config.yaml
num_hidden_layers: 11
hidden_size: 256
normalize_top_k: true
router_noise: 0.05
router_logit_norm: 2.0
lr_router: 0.00175
norm: "rmsnorm"
norm_eps: 1e-05
learning_rate: 0.00385
beta1: 0.95
max_grad_norm: 1.0
batch_tokens: 65536
max_seq_len: 256
train_tokens: 425400000
max_steps: 6492
Below are experts of layer 6 (counted from 0) of a mixture-of-experts language model. Rows are named router (the router's row for the expert), gate (a neuron's input weights, with its number), up (a neuron's input weights, with its number), down (a neuron's output weights, with its number) and show model dimensions 0-255. Each number is 128 + 24 x the weight over its row's rms, rounded and kept within 0 to 255.
Before each expert's rows: a language model's description of what the expert responds to. This comes from a sample of Wikipedia text that the model never trained on.

# expert 3
It responds to: Nouns closing a noun phrase after the, a or his, such as season, team, University, schools, film.
router [137 103 133 124 175 143 115 141 103 112 102 128 104  82 102 143  94 114 107 200 156 128 131  85 116  69 164 148 136 148 149 153 131 123 112 109 117 130 116 139 136 140 109 126  90 133 160 145 159 140 130 112 121 103 142 169 139 160 143  86  92 120  67 149 136 156 162 168 126 133 114 132 174 152 127 117 112 133  90  91 114 136 158 167 186 128 169 113 130 123 125 131 147 130 112  88 120 122 103 117 140 121  93 136  93 127 125 133  66  97 188 150 122 135 136 126 143  94 146 103 155 151 147 125 134 133 122  94 129 159  93 126 124 108 135 146 138 142 143 142 140 126 129 132 129 115 172 113 131  94 120  91 150 139 125 129 133 135 138 155 161 134 136 109 179 145 162 158 178 163 154 116 123 136 171 137 169 111 124 160 128 116 131 118  99 114 124 136 145 134 112 113 165 174  89 127 134  98 113 141 125 111 132 142 113 110 113 155  86 117  91 152 172 122 138  91 160 134  96 112  74 150 133 141 133 159  75 130 133  99 148  83 161 140 111  88 147 142 113  97 153 104 140 129 120 149 123 114 115 146 117 100 138  91 108 129]
gate1 [110 135 147 133 166 124 126 155 132 138 127 139 135 153 114 139 134 124 112 147 123 158 122 100 152 107 170 152 136 137 144 127 139 105 107  78  89  80 149 149  91 117 131 106 102 161 147 139 110 124 122 102 158 170 137 127 134 188 140 111 125 103 101 169  89 115 151 122 114 149 162 129 109 156 129 127 186  94 156 181 118 124 173 165 157 190 110 143 105 107 124 131 136 119  96 118 121 153 172 132 151 114  97 143 115 104 131 139 150 110 158 116 136 132 146 143  87 138 118 124 104 133 143 156 139 144 137 115 176 132 125 139 107 123 135 131 123 109 140  99 136 118 133 156 133  97 162 143  90 153 108 150 113 133  95 199 132 153 116 126 151 105 115 105 159 115 141  99 151 131 135 118 126 169 141 116 142 121  87 122 131  90  76 118  96 105 124 119 170 133 143 190 102 153 137 147 127 108 151 103 122 127 130 139 138 167 106 165 151 127  97 177 109 174 150 146 121 118 126 209 137 143 141 142 116 155 102 153 130 142 145 133 101 100 126 138 145  91 143 112 153 165 144 103 139 101 112 113 150 150 167 129 181 109  92 117]
up1 [132 147 106  92 125 139 141 134 137 151 118 109 179 149 120 127 146 139 179  81 135 135 103 129 153 120 118  96 125 117 109 132 106 130 144 138 103 123 150 173 103 119 156 136 146 132 114 127  79 130 117 155 140 135 113 127 183  72 105 142 175  93 139 164 144  66 127 118 113 144 120 147 141 162  96 147 138 110 136 127 140 139 114 131  88 162 102 124 143 159 128 134 148 142 148 146 122 177 167 130 129 119 122 105 166 126 128 145 126 139  90 135 123 111 140 126 123 109 129 103  86 109 132 107 103 100 117 116 109 110 153 144  94 110  73 118 103 137 163  79 152 156 178 140 138 154 159  79 197 125 124 126  93 189 131 133 125 126 118 148  98 125 148 186 128 125 149 113 112 129 110 104 126 164 141 131  72 116 153 115 108 178 129 116 154 162 148  87 153 122 115 109  67 116 130 106 142  84 158 134 121 124 175 138 127 143 121 127 144 152 118 136 128  99 111 113 137 109 124 147 113 131 129 114  79 139 126 155 123 168 129 163 111 156  81 102 153 120 118  97 127 138 122  91 139 157 130 154 174 104 160 114 142 144 125 112]
down1 [152 139 142 142 108 115  92 150 122 129 153 130 132 126 144 110 110 103 112 152  98  86 147 115  90 118  96 183 131 129 113  99 143 169 114 151 148 171 111 160 141 144 141 153 139 104 105 123 140 142 122 108 106 132 131 132 115 157 117  90 103 159 122 133 180 123 143 104  94 145 118 160 152 104 125 162 114 137  81 120 144  99 111  68 148 179 124 135 137 132 145 113 118  85 110 118 142 125 140 139 148 145 115 137 107 128 142 136 167 140 164 164 123 142 103 109 106 139 127  95 124 168 115 178 142 123  94 143  98 154 128 109 104 127 112 146 148 173 138 104 115 109 136 116  91 170 110 147  79 157 106 112 140 115 114 118 103 144 154 167 129 133 132 113 133 115 138 154 113 140 150 146 139 105  86 137 139 125 109 120 191 108 113 129 138 130 115 124 140 158 169 115 170 132 128 123  94 104 107 167 103 103 101  93  86 105 143 123 109 141 128 127 142 131 199 120 145 115 154 164 179 169 156 149 148 105 105 127 144 123 126  93 127 182 180 167 154 152 154 118 158 132 129 173 143 131 132 134  87 122  78 167 162 154 131 135]
gate2 [114 129 128 176 118  98 127 102 101 182 147 103 140 109 121 107 145 114  89 132 186 135 170 104 106 113 124 152 108 135 103  85 125 164 142 129 147 192 137 131 133  95 172 103 140 137 120  93 151 131 152 152 123 109 126 166 139 117 125 133 112 138 128 143 135 107  84 128 156 142 151 164 119 140 144 189 136 102 128 138 126  93 150 106 152 154 145  98  82 124 120 109 138 109 119 128 153 132 137 165 113  95 177 133 113 133  85 123 141 124 154  97 127 151 117 114  81 141 130 146 128 146 116  98 122 148 125 110  72 130 155 146 174 165 149 110 157 129 167 114 114 114 136 127 128 175 138 107  94  89 142 146  84 139 166 139 123 147 107 150 141 150  74 111 133 131  75  95 117 138 104 116 110 121 158 114 140 140 102 104 114 131 168 188 176 122 126 119 130 144 140 109 102 121 128 155  92  96 140 131 101 127 156 100 157 140 117 125 157  81 118 160 131 139 145 132 104 134 146  90 144 123 119 175 133 135  93 134 115 149 126 150 146 118 129 108 124 146 121 110 148  79 133 193 118  74 128 117 106 126 103 115 138 147 162 139]
up2 [154 127 100 127  88 167 152 116 138  99 144 128 179 142  93 132 136  71 137 127 144 129 139 145 160 129 126 122 114 130 112 144 142 176 105 108 147  96 191 123 154 134 156 125 105 158  57 114 120 138 141 128 128 132 102 157 148  92 110 142 122 138 142 124 125 120 136 106 116 114 107 119 122 131 166 144 107 148 142 108 113 150 165 105 152 134 126 106 124 129 131 115 117 131 146 149 118 125 132 154 134 109  85 140 119 121 147  99 131 129 147 132 131 144 138 152 118 176 104 140 161 142 116 136 153 161 140 142 126 123 127 164 224 133  78 119 147 117 118 166 129 122 105 142 137 159  98 176 127 130  96  88 145 130 112 143 103 149 119 110 144  96 141 121  83 119 166  96 105 138 118 103 111 154 131 158 154 104  79 106  99 152 158 115 117 160 169 115 126 116 167 138 117 123 138 152  93  94 129 142 139 112 150 138 113 128 112 132 133 163 114 113 109 147 130 124 123 111 123  84 125 120 142 171  57 121 124 125 108 126 177  62 114 150 113 152 108 127 102 162 134 121 143 156  99 133 187 135 109 136  91 128 192 138 164 160]
down2 [152 122 104 126 108 120 130 114 107 125 115 165 155 127 131 137  85  93 108 131 130 131 163 123 105  83 121 140 149 138 161 123 111 165 126  73 141 155 123 125 161 144 151 110 142 175 109  91 145  93 125 140 157 132 119 146 166 133 108 150  93 153 118 122 115 115 146 146 102  89 112 136 116 116 151  94 139 155 101 140 129 151 135 148 137 129 114 139 145 133 123 181 157 109 132 154 105 124 154 117 120  99 126 114 156 129 122 143 103 131 137 159  70 131  76 132 130 145 137 180  75 109 129 107 150 114 136 108 157 151  87 116 150 112 104 140 121 143  88 110 152 122 143 145  84 145 130  78  92 129 186 141 124 122 119  81 137  93 137 145 141 135 156  99 106 167 150  82 139 118 141  82 121 153 115 145 109 155 120 132 148  87 129 132  94  93 143 124  96 172 134  96 118  70  90 163 189 165 116 121 103 119 116 131 102 156 130 129 122 147 143 160 126 110 119 144 121 155 104 165  97 167 117  78 193 117 136 153 125 133 116 164 141  98 124 153 115 115 138 143 148 146 169 141 116 175 134 103 137 138 116 105 113 109 136 141]
gate3 [119 204 124 116 103 143 136 122 130 152 114 144 133 172 152 140 114 165 126  92 136 157 135 121 119 140 147 100  79 132 112 139 158 160  82 155 138 121 150 136 144  96 139 120 132 130 144 103 149 133 154 151 177 141 135 158 108 132 114  99 124 160 123 114 113 120 131 132 116 118 170  98  72  92 124 116 136 149 143 135 135 145 127 125  88 148 108 109  88 136 129  72 166 147 152 170 123 138 175 127 100 158 129 153 144 146 138 122 155 169 128 165 104 154  62 136 129 105 145 120  86  93 139 112 147 149 113 148 117 131 124 148 111 150 112 145 172 122 117  95 155 114 104 179 117 140 110 135 103 115 128  95 139 133 160 141 174 129  76 123 134 102 142 181 140 116 112 148  95 122 109 158 156 105 111 145  77 136 116 116 142  98 102 120 160 145 117  94 113 120  84 132 149 104 123 109  85 125 135 124 125 153 143 139 173 157 128 138 179 172 181 137 130 150  87  83  99 128 138 135 140  84 141 119 148 140 130 129 157 163  70 150 121 147 120 146 121 113 101 129 113 101 142 138 136 150 112 151 102 137 153 132 119 106 116 150]
up3 [155 143 110 135 131 128 130 155 133  46  89 134 158  99 119  94 107 135 104 145 134 122 130 108 132 130 128 135 135 148 113 158 155 110 119 115 121 133 109 116 107 117 114 158  84  65 172 124 134 117 100 180 151 136 118 129 140 163 175 117 113 116 118 124  95 120 104 143 127 143 145 118 135 128 100 157 130 150  80 117 114 122 108 114 148 145  86 110 108  92 125 156 143 134  95 144 125 133 127 107 134 122 119 123  97 145 126 106 126 129 118 110 144 123 143 123 143 132 164 141 145  84 154  67  92 186 127  96 120 138 105 103 127 172 112 113 126 167 199 136 103 106 110 119 144 131 158  78 155 112 148 136 117 124 144 156  89  95 145 163 115 104 144 144 166 173 130 161 159 146 143 105 156 117 138 135 172 119 124 186 113 148 164 124 164 134 123 182 160 160  91  92 127 114 119 135 146 129 169 138 136  76 122  87 135 139 124 132  96 124 119 116 110 149 126 146 144 100  90 171  90 153 131 126 149 128 148 119 125 143  81 136 167 120  90 103 114 142  88 153 152 130 116  90 126 124  98 149 111 119 146 108 114 121  99 126]
down3 [106 133 125 126 145  91 123  92  90 107 121  82  71  80 112 112 102 104 129 113 136 174 146 147 111 152 101 141 165 119 163 112 111 132  98 129 114 145  87 108 132 162 132 113 108 163 161 141 136 135  93 141  89 128 125 135 129 145 131 159 100 115 101 119 139 131 165 144 159 101 121 127 150 137 129 141 109 110 117 127 150 135 145 114 115 126 160 125 162 101 147 148 149 126 158 127 120 173 118 129 108  98 115 117 136 118 142  93  76 145 115 119 154  82 185 146 106 174 130 135 115 106 115 122 156 134 119  93 129 131 123 105 109 129 115 137 140 101 136 148 139  83 158 111 135 131 190 104 174 148 106 138 140 174 122 132 129 111 179  95  86  62 111 110 133 112 127 107 146 114 112 135 115 129 121 128 119 103 120 152  76 116 129 164 143  70  75 140 165 104 158 136 104 147 115 165 144 110  76 126 139 104 110 135 131 120 129 150 149 102 143 128 113  88 134 172 138 115 127 143  87 121 116 145  88 133 137  94 113 133 124 138 127  87 126 125 118 120 134 131 193 114 167 134 116 180 157 168 106 116 100 115  94 128 155 103]
gate4 [159 136 127 160 118 134 116 124 122 120  71 126 139 116  77 167 124 124 137 128 109 147 123 126 112 130 185 113 169 157 151 168 159 132 148 135  94 121 137  81 115 138 104 171 150 134 150 177 135 141 142 119 118 150 123 159 112 110 143 125 176 140 135 124 110 142 129 164 115 117 118 144 132 136 109 106 151 143  84 122 174 114  96 107 106  93  91 152 143 176 156 117 146 174 161 121 126 116  75 133 107 113 160  87 131 127 104 126 125 138 138 135  96  87 138 102 142 137 143 126 163  89 168 126 115  89 154 136 129 140 140 141 102 118 130 140 154 148 188 103 135 112 107 116 115 142 107 119 161 151  93 109 117  79 163 109 112 132  96 134 110 141 148 148 115 124 162  93 127 117 125 177 138 116 143 137 153 131 104 129 171 134  86 138 108 140 163 131  70 175 175  74 127 135  93 103  90 139 102 117 143 128 143 121 139 116 145 148 133 106 113 124 136 123 164  88 141 128 133 142 195 137 154 121 127 157 176 155  99 118  98 160 168 129 129  95 120 124 101 109 137 115  93 116 111 131 120 159 104 148 118 118 100 112 154 118]
up4 [113 161 152 142 125 119 102  35 120 171 149 131 114 107 111 131 136 176 117 112  95 172 103 152  97 115 126 123 121 116 157 125  74 154 139 160 143 114 107 117 117  84 161 133 116  74 153 127 154 156  96 119 135 122 128 118  98 121 105 169 115 122 154 126 209 129 143 118 127 109 167 187 100 147 126 145 146  89 128 125 131 146 125 109 116 119 146 131 134 131 110 175 109 105 132 150 131  95  98 116 139  88 146 118 140 150 123 144  92 145 113 110 148 121 135 146 172 152 110  96 103 124 138 124 135 123 131 132 139 101 125 109 174 148 132 124 145 108 112 161 149 123  92 140 104  82 124 170 127 135 130 135 138 132  97 128 155 142 113 144  96 139 142 155 153 151 139 115 112  98 106 132 103 145  80 111 161 122 137 104  71 144  98 170 119 115 133 115 118  82 115 161 111 139 139 149 174 137 113 107 148 150  96 160 109  90 102 136 108 103 184 138 134 125 139 135 143 145 179 106 113  76 132 133 145 114 129 145 163 140 161 116 129 111 137 108  78 145 125 123 149 119 137 164 133  97 183 102 140 125 108 129 132 114 136 113]
down4 [121 139 138 159 161  81 166 126 138 146 141  81 153 143 171 110 134 180 147 127 136 141 195 115 179  97  94  94 115 117 107 125 134 145 142 121 145 115 117 137  99 109 160 165 157 136 132 142 174 106 144 149 132  87 139 127 119 116  79 146 170 124  96  97 123 140 109 121 125 135 108 110 104 128 168 156 147 152 124 105 155 117 125 117 138 137 127 118 128 123 129 109 115 105  91 139 152 120 127 182 161 152 118  98 133 115 111 148 120 175  89 112 110 130 132 116  95 136 148 147 154 101 134 132 148 147 144 132 162 130 128 138 146 149 129 110 104 167 138 116 115 125 127 135 143 128 131  85 120 145 161 175 119 151 130 168 144 137 145  94 138 121  94 136 135 140  60 116  94 132 147 126 150 121 130 108 168  86 105 151 149 177 120 121 118 144 149 160 127 115 140 171 115 103 125 127 163 129 122 126 189 135 143 149 136 112 162 112 134 123 152 160 134 180 153 140 126 134 125 138 141 105 164 148 121  90 106 130 114 145 136 141  92 122 132  81 118 146 111  85 102 160 157 109 138  99 122 166 213 111 147  99 146 121 169  89]
gate5 [168 103 128 135 109 120 118 119 103 101 134 130 138 104  98 123 144 133 135 142 161 138 131 144 116 147 152 131 167  99 109 107 176 116 132 115 148  93 176 131  94 133 122 110 119 140 101 138 140 140 119 115 149 161 136  94 104 184 137 118  96 125  83 116 145 149 116 133 127 140 105  95 147  74 127 163 154 107 103 124  98 135 172 116 124 145 137 162 138 106 159 161  84 131 116 130 106 183 113 106 101 127  93 108 113 153 139 115 116 131 105 126 144 121 165 123 119 155 173 135 180 106 104 104 171 157 140  89 135 118  96 167 138 156 117 167 137 170 115 125  81 130 120  70  90 154 109 136 188 128 125 160 139 110 144  96  90 130 124 104  99 126 105 142 119 150  93 104 156 128 129 122 119 143 140 149 155 126 161 139 103 153 153 134 150 127 126 138  93 128 103 117 113 140 162 111 156 117 116 145 124 134 167 116 132 105 156 104 124 124 133 116 147 148  65 113 171 103 146  77 112 131 122 111 156 141 130 162 124 100  98 137 157 133 138  85 151 123 125 103 150 132 153 168 185 107 104  90 113 169  95 128  94 155 131 159]
up5 [121 106 109 103  92 116 143 115 113 149 112 147 137 118 108 117 169 152 135 119 121 112 146  98 140 131 126 137 101 149 152 143 144 113 132 186 126 118 166 139 141 156 103 139 204 126 125 152 132  89 125 127 141  89 145  94 120 124  52 161 172 151 148  75 137  97 129  98 102 127 169 104 119 127 101 151 173 180 143 137 116  97 129 134  84 135 101 116 111 103 161  72 129 106 133 156  93 149 106 169 142 151 162 116 151 106 156 119 134 151 158 104 102 132  93 117 113 123 129 153  85 115 155 156 108 129 126 167 134 150 146 120  98 104 126 116 161 102 106 114 155 109 120 117 158 132  93 104 119 109 118 126 154  89 185 121 116 141 121 139 128 120 117 106 130  81 138 168 127 110  91 161 126 115 100 140 105 129  94 154 129 160 130 111 111 146 124 170 143 144 133 145 106 110 152 108 120 118  82 159 127 129 130 127 132 107 128 118 107 154 154  82 133 132 139  64 107 143  98 137 129 119 136  84 148 115 117  97 125 110 133 110 116 126 135 162 139  86  99 115  99 159 111 140 151 155 169 100 172 137 129 135 146 132  87 115]
down5 [116 147 114 102  94 132 104 132 122 124 110 133 161 129  94 138 160  62 126 123 176 144 158 144 121 123 115 129 111 128  78 135 132 175 118 132  83 157 147 105 170 153  84 115 107  79 144 117 107 152 133 115 100  99 121 105 110 133 131 100 126 143 126 153 101 152 129 137 100 108 114 141 112 139 146 138 135 119 165  85 140 122 158 129 123 142  95 124 162 156 165 125 172 140 130 138 134 129 173 139 118  79 102 158  78 117 110 135 170 136 152 140 160  79 157 110  88 144 161 126 149 143 125 161 117 140 133 113 138 124 111 113 155 137 171 133 110 137 158 112 101 104  87 122 151 135 126 109 167  97 111 156 115 149 158 139 139 108 124 114 158 174  96 112 168 139 168 105 118  88 145 102 108 142 120 128  96 122  92  86 127 129 149 103 126 114  88 114 126 105 130 166  98 139 162 136 111 121 116 134 167 134 141 120 105 188 158 132 133 153 165 117 116 126 137 118 156 130  93 140 159 179 145 136 106 170 141 172 135 156 153 126 142 123 115 140 127 143 124  78  86 137 127 156 145 103 171 109 124 120  83  85 103 148 126 150]
gate6 [133 114 164 104  83 116 158 131 121  78 118 136 169 121 155 158 137 144 142 137 158 154 159  82 146 110 124 107 116 140 132 112 148 176 144 103 108 142 131  90 140 120 115 146 124 143 137 137 132 139 140 122 129 133 129 106 113 133 118 159 152 123 110  90  62 109 116 104 136  98 167 128  99 152 111 134 146 101 129 127 162 123 149  76 170 137 120  94  98  92 109 141 121  86 118 137 116 116 126 116 149 112 143 134 123 105 151 142 132 135 147 122 105 145 113  75 145 131 152 123 127 170  85 147 105 128 104 123 152 132 171 135 164 186  88 120 121 177 100 118 125 119 154 144 154 128 110  83 145  99 139 166 122 121 127 105  84 120  92  95 131  87  94 125  95 118 157 130 114  97  93 140 123 158 114 158 119 127 106 109 126 134 123 127 135 136 173 157  48 132 171 113 112  85 109 166 142 137 157 116 121 139  79 136 144 145 107 108 109 168 113 155 102 129  84 123 142 111  96 104 125 176 111 156 110 120 154 177 110 151 102 136 161 142 114 123 148 126 105 139 146 149 163 154 108 147 146 143 132 123 158 146 166 143 167 109]
up6 [166  67 169 116 126  83 159 121 148 161 102 121 102 117 120 131 139 159 140 122 138 153 168 142 154 161 132 125 138 143 138 140 133 151 137 118  85 121 131 133 138 139 178 130 177  98 162 124 118 129 101 172 118 158 126 119 122 118 117 122 147 145 108 125 119 113 123 122 132 148 133 157 119 146 146 139  89 123 152 143 133 110 189 141  88 128 184 149 159 121 123 105 130 141  84 141  89 121 139 122 123 146 168 172 162 120 140 120 125 134 144 147 103 134 109 130 165 164 138  96 100 108 133 115 131 134 127  93 108 105 125 154 125  87 127 114 144 110 137 182 138 148 133  99  93 116 116 104 116 117 196 184 114  96 120 146 168 139 120 104  78 129 114 165 129 127 104 111 118 108 115 172 125 101 116 137 141 117 131 146 144 135  65 128 130 136  98 103 126 151  71 128  91  68 114 119  98 151 175 151 145 143 150 128 178 135 103 147 129 131 120 131 127 126 100 112 119 108 123 175 175 133 154  82 151 108 142 146 117 181 121 178 132 157 121 135 140 120 158 161 108 132 118 148 163 135 130 136 161 107 130 142 112 157 142 146]
down6 [123 181  78  76 114 135  99  83 133 128 159 154 108 183 117 136 152 104 160 118 123 135 116 152 143 143  76 150 159 150 167 157 126 130 110 133  96 148 107  95  93 149 129 126 109 132 121 125 113 132 151 117  59 128 134 157 130 126  89 131 146 180 162 128 158 116 131 125 140  97 109 134 103  95  93 158 152 114 187 112 147 108 118 136 151 150 102  96 153 154  91 147  79 126 142 139  95 115 131 116 143 115 179 161 102 149 140 111 152 151 153 105 110 131 113 129 153 134 131 135 104 144 104 106 115 145  70 150 151 136 130 134 115 135 130 131  91 121 110 172 153 135 163 133 108 112 116 162 176 140 162 146 141  82 131  90 154 120 126 148 110 125 106 122 140 137 100 128 137  99 139 165  90 135 132 156 105  99 132 137 155 149 150 119 120 157 120 172 165 161 135 124 113 121 106 142 171 151 108  95 142 156 142 156 112 164 126 117  98 136 147 113 102 160 105 155 161 123 106 134 142 191 155 139  98 137 171 108 123 144 101 123 135 131 152 107 171 150 127 158 164 128 119 132 146 111 104 139 128 121 126 150 112 165 111 139]
gate7 [181  80 137 165 108 139 127 124 114  95 143 128  95 158 180 149 130 114 117 114 118 118 133  89 144 151 103 120 134 152  99 102 148 201 139 153  78 102 139 127 174 142 135  73 174 166 137  67 163 129 123 147 171 142 145 132 156 134 134 130 127 139 140 121 155 101 126  87 122  51  98 119 142  79 133 135  88 116 116 122  71 144 128  97 107 150 140 125 119 117 140 103 144 146 115 145 123 156 124 129 150 129 133 153 125 116 168 127 113 149 142 121 119 121 152  91 169 130 112 117 168 127 160 144 111 123 145 180 123 133 115 136 103 115  82 141 120 123 127 157 126  93 145 118 153 132 175 110 123 125 160 127 144 102 113 146 117 158 143 114  68 155 116 150 112 150 139 146 154 129 142 162 161 131 117 146 102 130  93 156 157  98 128 128 170 134 149 112 110 153 113 149 168 126 140 118 184 185 116 128 125 109  96 134  98 151 129 127 143 148 116 142 119 119  78 150 137  94 111 118 125 126 124 124 125 118 161  89  91 138 107 128  95  93 112 120 119 124 179 131 103 125 106 117 157 158 141 120 114 133 147 105 131 130 130 144]
up7 [150  89 152 146 138 132 120 125 127 150 139 123 169 145 161 138 134  89  95 133 132 122  84 123 125 186  98 131 133 119 134 113 135 141 126 110 121 107 109 155 156 162 144  99 111 155  87  90 134 130 106 125 165 120 111  99 156  93 132  81 162 142 166 127 127  91 145 121 112  77 134 138 122 111 152 142  91 121 149 161  75  87 148 139 125 161 109 137 156 113 119 126 115 134 114 108 138  92 123 174 128  94 128 105 156 100 129 121 117 146 113 119  92  84 124 151 107 114 146 153 148 114 103 116 151 110 118 148 109 109 135 103 124 115  82 152 129 118 107 124 129 140 160 112 152 104 162 105 140 172 151  88  69 115 101 120 110 147 148 141 109 180 108 123 103 178 115 158 144 138 153 104 148 122 158 119 112 161 124 100 138 130 157 101 154 114 129 155 103 135 147 108 136 123 125 118 143 173 168 110 124 146 120 129 146 141 150 108 146 140 151 140  97 134  88 168  72  88 128 118 162 112  65 148 142  63 133 119 144 135  99 144 129 112 133 188 125 152 130 117 119 117  99 115 127  92 117 135 116 162 136 167 106 173 144 171]
down7 [117 124 178 142 149 141 147 156 128 120 127 119 160  80  64 155 105 110 135 116 130 160 131 167 173 128  90 111 152 116  94 116 124 120 161 137 109 103 117 133  63 140 128 114  96 124 127 131 152 192 141  77 143 117 140 119  67 168 122 144 134  74 119 118 129 132 152 119 131 145 115 104 122 147 128 125 169 119 123  89 148 114 109  84 121 106 149  90 101 100 160 166 115 119 145 139  91 135 162 101 140 172 136 152 107 115 101 133 139 115 121 121 147 123 125 125 144 115 146 126 144 135 114 131 127  98 113  99 139 153  61 151 118 118 121 100 110 159 162 100 117 122  83 154 152 133 125 121 155 178 108 112 152 135 106 156 120 152 123 148 121 155 100 156 173 163 133 153 151 165 161 168 101 161 129 143 108 128 126 110 134 121 100 122 113 109 151 146 134 123  55 114 140 101 154 111 106 132 124 128  89 121 120 116 123 100 141 145 117 159 108 141 130 115  91 132 173 127 145 150 121 119 117 121 137 144 128 119  89 133 120 108 122 113  92 159 102 104 118 152 129 140 128 101 124  99  88 161 178 178 123 103  85  91 115 124]
gate8 [145 157 131 137 142 107 122 148  95 137 132 131 165 164 188 132  79  88 134 155 133 153 112 144 140 142  75 127 114  66 142 121 105 112 157 123 151 123 151 141 140 163 116  59 148 156 135 155 107 153 148 129 125 103 116 168 122 116 115 139 114 132 132  76 128 107 105 100 101  77 120 107 140 120 118 162 133 156 122 142 170 105 124  96 184 135 119 145 141 131 158 136 126 145 146 153 122 112 159 148  98  94 143 126 102 128 115 159 108 194 160 110 139 201 169 118  91 133 129 133  90 124 135 145 138 160 133 101  99 107 133 115 121 119  98 157 105 136 137 144 175  91 140  95 142 161  59 126 132 105 122 146 115 111 127 127 111 121 123 151 134 126 123 163 168 126 141 144  96 116 119  90 142 149 114 127 107 129 123 147 133 110 125 111 147 159 127  98 167 117 143 135 154 139 142 114 111 116 151 153 117 110  83 114 118 114  88 156 123 114 134 170 120 140 163  91 123  92 145 116 116 105 135 153 130 124 126 161 144  93 133 121 103 133 120 120 142 116 137 131 150  66  75 151  85  74 135 155 143 110 117 147 130 108 138 117]
up8 [113 142 108  85 129 144 139 109 121 140 140 124 115 103 109  93  90  97  88  94 123 146 141 150 139  93 142 137 177 120 104 104 136 159 110 151 157 109 172 149 109 120 158  80 103 117 112 121 111 167 124 107 149 133 116 125 148  83 204 137  94 128 110 129 118 130 129 137 138 116 103 162 114  91 145 113 142  82 171  84 121 152 167 152 124 137 140 142 120 151 127  98 115 129 122 112 132 137 150 142 137 124 107 155 149 158 104 170 150 145 125 157  68  92 135 156 108 108 143 137  87 137 149 155 155 163 112 122 130 130 180 135 133 128  99 106  76 118 119 158 109 120 135 115 123 124  88 156 110 114 116 156  99 152 171 140  96 117 144 106 113 104 117 160 138 109  90 139 113 155 152  90 138 119 150 128 103 140 153 161 109  84 113 102 154 123 154 136 151 117  92 113  90 119 119 126 135 148 111 152 135 137 141 152 152  97 151 153 149 115 143 126 134  75 106 145  92 128 155 109 122 151 134 170 145 115 126 141 156 166  88 118 138 174 110 125 183 128 139 141 121 165 146  98 156 115  83 133 105 164 143 107 161 137 168 151]
down8 [140 137 162 117 131 140 108 128 123 105  63 160 158 146 150 118  91 118 143 117 118 139 163 136 123 112 147 159  76  86 128 122  86 129 128 117  99 137 148  94  99 132 114 113 124  54 171 192 113 173 135 143 133 151 123 134 136 157  99  93 129 146 121  91 143 140 132 119 178 146  84 134 157 167 138 114 149 106 110 133 138 108 101 124 116 110 160  93 109 106 115 126  73 152  88 131 132  92 153 117 157 121 167 112 160 163 121  99 148 129 135 165 158 157 169 115 122 142 115  79 170 142 164  98 163 122 107 138 123  98 152 183 119 147 140 145 115 144 168 135  95 126 158 133 165 132 141 130 149  80 161 103 102 119 154 106 135 128 110  95 126 125 113 124 115 115 114 151  93 135 125 161 113 114 122 111  78 140  72 196 119 172 134 100 111 107 118 160 114 110 118 159 122 111 144 111 111 126 113 136 106 114 163 126 138 124 124 128 156 136 137 110 146 125 142  98 128 138 139 149 129 121  99 149 172 144 155 111 111 130 143 109 114 167 130 115 147 146 121 116 127 164 158 115  99 133 144 136 107 108 133 118 137 101 150 104]
gate9 [ 53 113 151 154 100 118  98 143 102 137 106 119 161 123  99 115 108 144  86 136 139 122 103 104 184  71 122 120 144 119 116 142 135  97 126 141 120  92 164  89 131  73 101 156 118 131 107 164 140  99 131 147 122 111 113 191  84 142 164 153 131 125 109 126 157 111  99 176 104 148  95  89 132 110 111 128 123 121 147 123 139 115 152 122 162 135  92 114 108 126 110 113  90 112  98 105  75 108 145 128 147 131  92 124 140 111 119 127 120 128 127 113 105 164 124 130 149 109 172 130 143 111 122 164  99  94 108 157 169 133 112 124 116 147 133 125  66 139 160 170 149 137 155 123 129 137 175 133 157 165  95 139  77 117 143 107  55 149  96 159 141 139 145 154 132  93 114 157 117  94 136 131 123  93 121  77 131 112 143 119 147 157 106  77 134 138 118 144 165 119 146 105 132 102 121 100 103 125 110 154 115 162 114 117 112 101 108 154 101 125 133 123 161 142 157  93 137 145 100 149 128 132 132 131 122 133 133 101 127 102 132 113 115 113 130  80 106 140 135 148 138 142 137 111 114 104 165 111 111 136 121  81 150 112  98 135]
up9 [114 121  99 153 110  93 104 109 120  80  92 109 131 139  97  94 138 119 117 144 165 146  93 125 105 126 105 105 136  84 115 149 132 115 142 137 136 127 158 140 151  85 158 129 124 127  84 111 114 137 129 102 108 125 106 134  81  96  87 124 145 112 101 135 116 151 108 133 143 110 121 137 143 132 129 173 104 132 146 104 101 136 113 146 129 143 116 119 123 164  98 124 124 180 105 130  68 134 164 145 128  84 153 116 112 137 140 126 107 129 125 163 112 108 135  99  99 141 183 121 114 102 173 126  90  90  73 118 108 145 138 120 137 140 169 157 143 148 150 147 117  93 152 130 127  89 148 124 137 103 118 101  86 113 166 156 145 101 148 117 131 106 165 149 158  94 127  93 127 146 106  80 107 151 145 155 101 119 140  90  90 129 161  94 173 176 136  93 155 150 150 109 165  80 128 137 125 156 132 145 138 151  89 116  86  91  94 156  96 108 170 144 103 135 122 124 132 129 109 113 155  78 157 119 111 119 159 123 142 160 154 122 164  70 121 156 123 168 126 143 106 122 109 108 139 136 127 129 113 139 149 147 123 109  94 136]
down9 [134 136 140 172 140 150 138 151 164 108 149 151  70 123 151 147 113 167 139 125  87  93 114 138  84 180 124 126 144 131 111 132 156 106 124 124 136 118 116 148 151 127 113 107 136 111 118 138 125 137  99 131 140 123 117 103 112 134 145 118  83 151 128 173 134 103 145 101  71  90 130 153 137 116 106 115  77 118 151 175 138 134 104  63 162 137  94 151 153 119 145 115 130 115 120 138 107 144  71  84 122 157 136 128 142 111  96 106 120 129  92  96 129 129 109 132 129 135 115 131 132 116 116 151 148 118 154 152 135 103  70 123 119 123 101 115 124 113 106  95 184 122 104 142 140 147  79 112  88 131  89 125  79 129  96 116 158 143 107 140 117 113 104 138 140 118 132 157 141 134 153 134 131 126 129 130 160 116 118  91 152 149  87 111 141 144 166 105 118 134 115 148 101 123 154 110 145  54 112 128  56 123  98 125  94 132 151 103  78 154 154 128 120 159 108 110 138 104  83 137 119 114 146 135  91 122 142 150 162 134 132  85 151 123 143 155 129 124 105 115 110 133 110 126 142 141 134  85  71 103 114 152 110 189 147 122]